Weights of a small mixture-of-experts language model, trained from scratch on English Wikipedia: a variant of Adam for the experts.
Below are experts of layer 11 (counted from 0) of a mixture-of-experts language model. Rows are named router (the router's row for the expert), down (a neuron's output weights, with its number) and show model dimensions 0-127. Each number is 500 + 25 x the weight over its row's rms, rounded and kept within 0 to 999. Numbers have three digits each.
Before each expert's rows: a language model's description of what the expert responds to. This comes from a sample of Wikipedia text that the model never trained on.

# expert 14
It responds to: Byte pieces and accented letters inside non-Latin or diacritic-heavy words: Thai, Greek, Cyrillic, Arabic, Vietnamese, Devanagari transliterations, e.g. Đỗ, Λευκώνη.
router:445490527460473501506460495529491501537503500538457490495481498477468471548487503475496516488476503516482489481542507487515510530469500492498524480465541476471504471469530486536515480537515500540512517488509548483539439513534495544486505460553530508502523465479484486487478477508500514470477488502462476518510493506513515543490527529553526501483474471502520499509531509479519546460489
down0:492498502512507510515503484487479508527512510477536495500490509508533449485470523520529498462547496444520506495505542469493469516511525490569495504467469543480489474512479524516534537496466527491513484494438476491455499528516523492502496463509471512489465480523558474523497490445529515501506512508481504469544473495502498497525461540513496482483474510483497502554520522457486540487462
down1:490487548550492518486473518467504481481506500528535557515531475525512504459515506512505469500485515469513486492489509502510483503492493499495486517492497490562480442507508532508494507529457476501480472488510489451509470552507539477481511523504489458466493545504489545455474520556504491490484460527527496517521459555482512505503444523480460524526489528497501511500525486486478475523472
down2:483525480509476507480554515549501499478495524494468512459483525477476514504490484510458491460499476473523490478501455478519516563472468511485531454534520517457513521494510505480524552483503465503475494484462521517521416501481504494522502465524531531511524499498465484472507489491508507518478493523466515508455539492504526524481530540521492528490515515488516534507495510494523553481468
down3:494480501512430464492459470475532490529508505507468521553518480497502515462512507511496513484525479508518461481464502489476475515465522515507490515456527494526495506492502493568481464497532479522469476512531519558491477511535494508513514490545467507502517522530492564449473495512495495487466529489502470512473477527526515481500479535464505543490462504531497558489515490514481519492482
down4:515503467482511453562485514472510509523500526492488495499506514520504467491524501561475500501525476507504528470489499495452473513538460482529504544476526504477503491517565475531507479494525495527521494465491472487468437556526537474534508488500454536522508504512537486483487503468534534478503481483454498470544507490513491484503495488544526457506463523507518500499500515498467490480484
down5:466479461528516521519506518503498523500459485500493499466505463523534522478509499546500470494479503534485582448535526520518513490476498471511448502504443440487491486511502527511541469477516484504546510541476470464474515490479548532518509527510508492482493492458500470521502524485519531498524476516456473479490487511525529500502473521474501521501507474465488513516498506472525544519501
down6:498433497499501451536499477448532454512549461466495462508512531490549465523490494500516526495561492512497479482535457492484483533481483499488492546511508484496501485487497469540507496498518510484511527481510551535482443545563502479507512503522498501536515506504483502462489512505504528488470501512460496496498472521492514465489454507521505534505470510520523549504526482501498492475499
down7:537506515538496495489533463513532530512499523513503515517518488542497509463521452445491515461490500479517493514492509517494489499493523509536516512504511507471520529497478487509463515542476491449500508531427440484546470509526502497490512527464526459462450488492539508515486497510508473542494490433484524493485516526473455484529491524476476481534552497487496485510502498518496488512471
down8:491515532524492512521494487521485508509471521529503504492512515561507498478507520498511531527495526492481502536483483489507487468444501498510519501539486474538503497490479511429483541509465509516501508491579472396502434519491525443469491515496536507492461525497504478527497498517499474491474472483495516527482532498489485498511485483478463497518538504513494504541501495498473481522508
down9:507487501465448510526482463502556491499480527480486496509502492461479500515481498491504460489471519510540477501446524509459526501477498530474506482474551484494529490492519523552508540496510459506476508515536547580485445523496502482541504490528482492505505512533489520443519519529526474492472504530496501478487538510518486494488457513471491502487513506494482542533475514486536504516473
down10:508444494504491504460466461512530469500517526508477473525505474445516527510482489518528510557453489519482533471501476510522487513472484548494527523481493501509525516482503484523502496526475511537495479516492547525471421516516491471488497495494556472487505524536537491474468513528492469499512527467513510522489522509500483454505504472494454513475464501520511507471500531489536495545534
down11:418471495457448489504512531516472559522499513488518502491467489450475504483515510505504516481542514509536505487511500485498514550505495472490470494483459499446510516525498501526522504489486530527506513525548538475547469467525496509514508494513506516514514506531469484538469495477524463485487544492531473500479524490521480465553495487484516540451467477516498499526512507483472508478508
down12:494485545528535506508481540480474532459465507475495473502439444492491488478497527553475492513525512532508536546499545473509506498541510453477501516509461503493437510512472509481501461485485488483545498522472511477510480468523519490471519501487510497472534482427494467501498540541501505526567551481515512487507502497495506495519497491478510522506499494486519497506498482496498533500521
down13:504493516522458542472473483504505535490482494504561514483466455512480498499482450510489444494511484481538506491496521516472517527515517525497533506492496511505461488508479523499526483498486488459447513498480525537537468469521507494561501526507490498504517478535527515455517546478500527494451474494521489534503519546498545487479502547490463514464501466510523479455458513489520507513481
down14:487502467526509530451503529522514510505521473497485499503466457499503523523477478482564454498472525511512472481504525507512512440509521515514461528540505530512479530522471496484490510517469510499500526520487494478491546505571485544504479508468503473470527503485494466526557488526491496517474495505508506492496466515485525487487489507464466504531531458529456424500473491480515484516517
down15:503528463491414537503508497476543477486513528491489513444483509474525490499503465497517493458477477448510474475488491481485500550522505485505476528505544559534483501479521488503513525502495495521515498486473515563457460521533499528537487493518453530497513536551485504454504512463526511525457513495529512498483506524484494481495482530507506514529509515494494504518466476483493489484523
down16:457494533503518491476497464492489515528480496518512534479491494503493494556513514528506523477519507495508520520528534505459520486516566462551512506452503478475528480513527513486516524480550545541472530501486454476501510492527476479528505491550500465504494467495489493491524515474484519519466485516491496512497520458495487509472538553486525463423480498487494458479515511477472484476500
down17:468450457489489470483540482467497471485511501486507484511514486522482492444517516508510497542473503498516511504462506492488499521552479512530507532501468507471519496482480489476455494516494536497521473519527477498519540530490510537501441483477502506513495484527498465551503509506516501552523507474502548483479479467506531489524470476508502575532509443484502493503531494497532478525558
down18:505519477515526506517501490475473538518517476470499506517514540481524495493511474542530526503489494472483468511510491491498504479531475516484457519468476498464508488502552496551546509467508424526514501479498471499502487466468505504537505548515482526526467474461537500453539497458499521488477484504481510512500542477498539547481515478491539466482543507488470508509481515523490508457455
down19:490549522488492483542455521478494522543473529501480512501487479513486471463458497558484505463523503477506485524533498465458481447459525506507539503515485511510505494480509453475489478508473528514559488487509500461478469507513528531552507513492475510535550517526503465524512488501503487486537513501471502501524532480457514478505511491498512446486493495516543476511507484538486516476451
down20:514514500514543515505517488524448457510492473517535500533534523518513521509490512519532527509459515471492539506472475515503530476490497512506501493504489509532503521473504542494509483477477494487488514487573480407501481517492476492476481542458536480504460502473482504494541502506478502496428463481510513494502493505493500499546508479448534488517537476517469466513509509514529472538505
down21:473482498492447526495521497519515499490527494485506515476468505489507483495493501502513471511539493471495483516507514453517479569480492483503517452495482534512465453528479495496525528507485504555555473439497517461490456490522546491487511484517512529498519499483452486524481499486525504487467525503509439527501493478514500522493492536543506523488429546468546519514495511509509514496476
down22:492527498484493519532497506489472481499545493492486479454468519462495495510476468489534463518490493502528534463507511480518481497521497511464494463509516475464485480503495456492523493471493495483498543517508547548485460509536536555497477491503533549542530538516481524510476498515549501491534517482512482519504448491497493494500516476534483571474462510524513544485469466491498524466487
down23:482473452497446473497535476469526488509511500505475520498557521513543482533501485522485488486517480491514483485537468460486480562473504514532524542491485511492506485518505521528479531526466528507519492460454507486511459517529495487489527495525483514465516461501481492487507516434510522491447503505472493505453536534490545495482492509519521518467465496494509545545521503482493468494498
down24:475478479521495492477512497515509514509479497493473529490516513487534452486537524493498513487522467507539466487504509471535464526537502471578414514449491484477496506513518525529529497482538479527513495482525496470496495503532456503503505513465476502499486496493529500576498520487546512514518523504521503434486487512507511500511475481499494529448504473519493463495533525470494477506517
down25:533521490474469476486543486475472483504523504508536507502514523527529508506476473442477528485504482492468464488470453499442524535561470533509544517482497523493507520494503497523487505504470477481506498460484521520457508527499463489538477496503446517536502476516511527451524492478481476525506473505484522478468525467500483509514478528503548523527533477491523538487522526532477485533521
down26:500537568427453515484497483517486473503485484496510495496475491498508493519494484529506558518472547513462496514506506455525526474451469500503556487505519498495463514511487507494488519507468522518504514551536548520525547505458501493488502521510529502499500495491484499568483463537488494454481498464518467511499489497495494481475498478488482531506508486508477483508536458529455489504483
down27:505510520485436480454457442487487514493515526539523503513531515503475504510515486519503496502468510537503479503502486507445507506488537489497544510471533487488500512499482526484543504476493498494490484498510540461483483495474452540473505490545504507543543470563478466488508508487539512502437501473508489508495529513466498501514512555477532489490439457505508505534498491515501472517508
down28:545502509525500498481529493497487503479476463497494467511515541464514503496505517495532490495509471514510510566512477528448483503517522481526484507503493495485522511502485527473480535502485509479502496525496453506460496499476479494498474483475498506505438471509478517479486527554556522521554562448491550487462538518448503536499473527514488464525540514497505469463519471494481504492489
down29:528517523488530490478485490528495451537501479505518509572440481479480510517473501429511558493471519489454474524553507491515527507484505531530468462503472482530465509490502508491525479442496488503504554496479487494481509490498528459467498492486518508533489474523472464517487481512514510490505469506490475562510474516484491487494533495489482512526524494500489537527494500515481508505550
down30:525502539476482513490470505499485518484476492479482493477474461468458524487509484442515510515521481492506561467513504476459494526533506474528525521507536509549497516509464460507518474511505521514504495517425569499488457516514513535514504521511469478495517463549475485504500449499544519482481497478473493487512486477498491450534545540509530500494484502501530508491501485490510511501540
down31:499490466527416465505480506489533501529507506517488502541559503508518501483518501532478504478530475520497469493478478492489474550471487485495505520495525506535476514494511503540477468505532469492482482494528502543478479509504474484517511479537469509506512557543502516444493486485505504482448529467513497501473492540489547471477465507470498557502485505527482551510510498534489477500464
down32:462491512442499494498519517536535495502490488493461489498457494468482519502532505530490498460522488452496501522487506502498506517481496506498504486485479516495488488496525482534569527472500478526483512502499535517460454522503561470537484454515515502506533508503481443535485483450526492528515531527470469463521531454518481501506489529532501491514477510492502534545489531459503556516492
down33:439481454507469477511522490533480494512508510536491513521498482473482510451490523529495507514506480561534468488498482495491476521470486499497501474516479489474517511468488493540482512506515488524509503520530522492534426514496485557450503499536507526556535517525527483489503479494509493474458497524519479529447516503486489465499516529476486568474467497515512543465480511493518498519488
down34:505470553567490515467483549471488535490490515494529503525449464466510514497489479515477470490493534494491525489492516490495494483506556496480509528506535494529485497505466513444469473532548493477516501521486531487492441480503525491474498515469503505482486468510501509503483517570528497503553456479470499494495496494486545511483527512486499482496486510450557493509513487478510493545518
down35:514498504464501511551511514514453495513502481477547491500508505480495513528484491488459510542483492528455515517515502545472519508492506511486528494494484496496510454474498503485526512529491506492533503508478488530528463466524521494468505519522555523511485543531510491485449456523529494446500474462505490526484469538511469490499456441549447529468494532481500523465530484508475466504515
down36:473497465501532541488492507483490502520488501531512475506492462475540494515514492504530486517518513478500530467485503519529467493572510498574499480465466481528475478526511510524508478510518524503519502519456473513500542500535499552459504527499481484501506477516530514503507512489499485462485511511494480469484522516485549486464468529488468558504518452490499485431540466469492473515499
down37:488525485508488493500473509509478479485446511530454503499520529507497466462535505506470474494511467515535557512472537493487469518493497515491507511505562483463495560467515532541523496506512482462476478505472499478496472550540522446524517499485488516477525475488504482495511493487512543496511511505531464506494510577476543480448483508500475494474461488515503531489483484529500519498520
down38:482487527470508484484469473471504458510507491449494463548480551526497494527509467461493501536493508542519531521502487510529525532537482520456466521523529464459518494506473530501525488474462504498485502477488520492473530530532527490479474451490490496513510473503488476524489494516502512564550501509458472506535456528476481496535523491484519546506491467507490529463497526526514503520506
down39:517495457487530479499499464515491515490456490517468501484517509511501535514481529462490508464431491489511507496460514521518518526506510513473484477490498507513536528517537464519466550473461499520441529498516469515512503487441463502551507519478492482515514520493491518478473501545518443537512519522531486532520563514511513491474490456470546490487527501504480516502521489523496472483483
down40:483503507458517479498457518507486458504527569499462537505492498489546476523515507484499509536483544480449468520500500477535503472520490511517537469550505512509449546512449525470498523511510485490530498465532513511515523526494505516459472498517471519503495489460491499539512484524515517541510482470524478482497487503484503496461519509494476572522500490490501498480504461478462470534468
down41:486541443487530457553510563490504503540483535487470508549469519507490492488501510532499487511518504506494520477496487477480552490484488492507484517503510482492484495506535490516510498518511496499488503462476464503483488511517512534516497495439494491543503514509502470478538487475483559483523481514484464490546486514470565484479478486498553480492493512530495457507443516546482500503452
down42:517545513504458484493497553497486490488475499533500505526539526473519506492529530497495524475536487505502522511530480512504497496474491532476508510459527474506509494495496489464468476472528554502499507524531514500492495487497481503536490497531490501541490517573458507487480469499501522494524532540507546498463459481469459488479474533528493479455446458482507514550496461448511479493528
down43:528489487523480504509480482456516501465499500490495486532464459524424528463538476525469490489496540501515529486495527491485516486511502504501503507499501521486514452502510509524509467474509498507515478538536506475536414518505497548505543492507491463456481518468475514511519486508486525473511520568480516473534496536529513522489491524484542479518440484511487480519490511468507517476505
down44:553495487503503501490510483486512507500478522482543518470530510548489497476512502517544540499490502493493495493498514483473494447468538519491505521525439515518507476499509530434483500482470522494501503504567446417508486509526521439547521476493510473466481504517522486524507513505486489522485473512505532514540501494512493496483476489478460467537532486478474471528517500496487485525514
down45:521518531551478463513516532464503428526495492492492514480488501432512479523517504504460501467568468541503491549498484508478512501524474494497451534481518497493502541483517483482522472518539498468516482489508506495508488522541469508492499481484495473517498509541518475498454486542514496524444537499486486488481525541486511471504518501481533482508477505518486481490514548528497519459474
down46:516530525462511482515530453502531547540495514495472486502473496538475470488491519514540537539499489479493533544516552512484502462528474510491475507505464464471507542488483475486495473512468473502525498546484495494490531551510549489472484487498496547499531493450482472470499482497502470514477553492544533488517507487450475496463517495490491527488522491503502503503521474508465509455489
down47:477497519501494499527486513506478513507493527477480527529499527513539472467467527481524521496531519483535502532526492485448520480502528494534483517495501498493510493528513500510450509516510522528507486470450434468494452488466499532537532530506467448526478491502482527483550505486514534483514475522461478479503511491458517503507486495510526434438514514521548495471523518508490506487459
down48:525511476532502532553506518504477454480504491528493503478569517537544487512514540504499496524483497546532544533503489526491461484499474460460521479492444512486522456490499491484503465494503529503483503458552438461493485498482467496504487508512507504535486484484522519513527510504538516517482509499532483466476501506495474463538491507494502496509515480502480507481493477523549432492520
down49:513480505487447523491470439558467471507513490479505503475475524502510477482503515481508548520494524481507487523497472519501512489487516529506461486560518528532517518524470499420482568526505507481489494528469497512484451502468537488492508490466508497503474540534528484495512495470532488469491471508501529515515522511459510505502508493462465535470551481524503481527504484465491512500506
down50:490475541504429506468462487463511506521488492497510528557503442493484524475498526487493486492470512482524483498464547508479514514469512519500482520487510476535508472501511484535470517519508453479474440502516513505491488516509531506493527551526480504477524504490477544466503512549498521460484473550534497504514468534521481493514471539466485498486468517512516543480514472520495545496517
down51:525460535539445474432544513453494536435529502500512501465497494513489515490511457504496499487493497512473492457481493496456470537537520504513507557512490530495523506519458526480526479489492493514524502490455502473524503508475493483500512479520496498463545471496469458467556520495550518525512500511471495476483489533508488492506523543476531528488472486510522511506490500514499513527495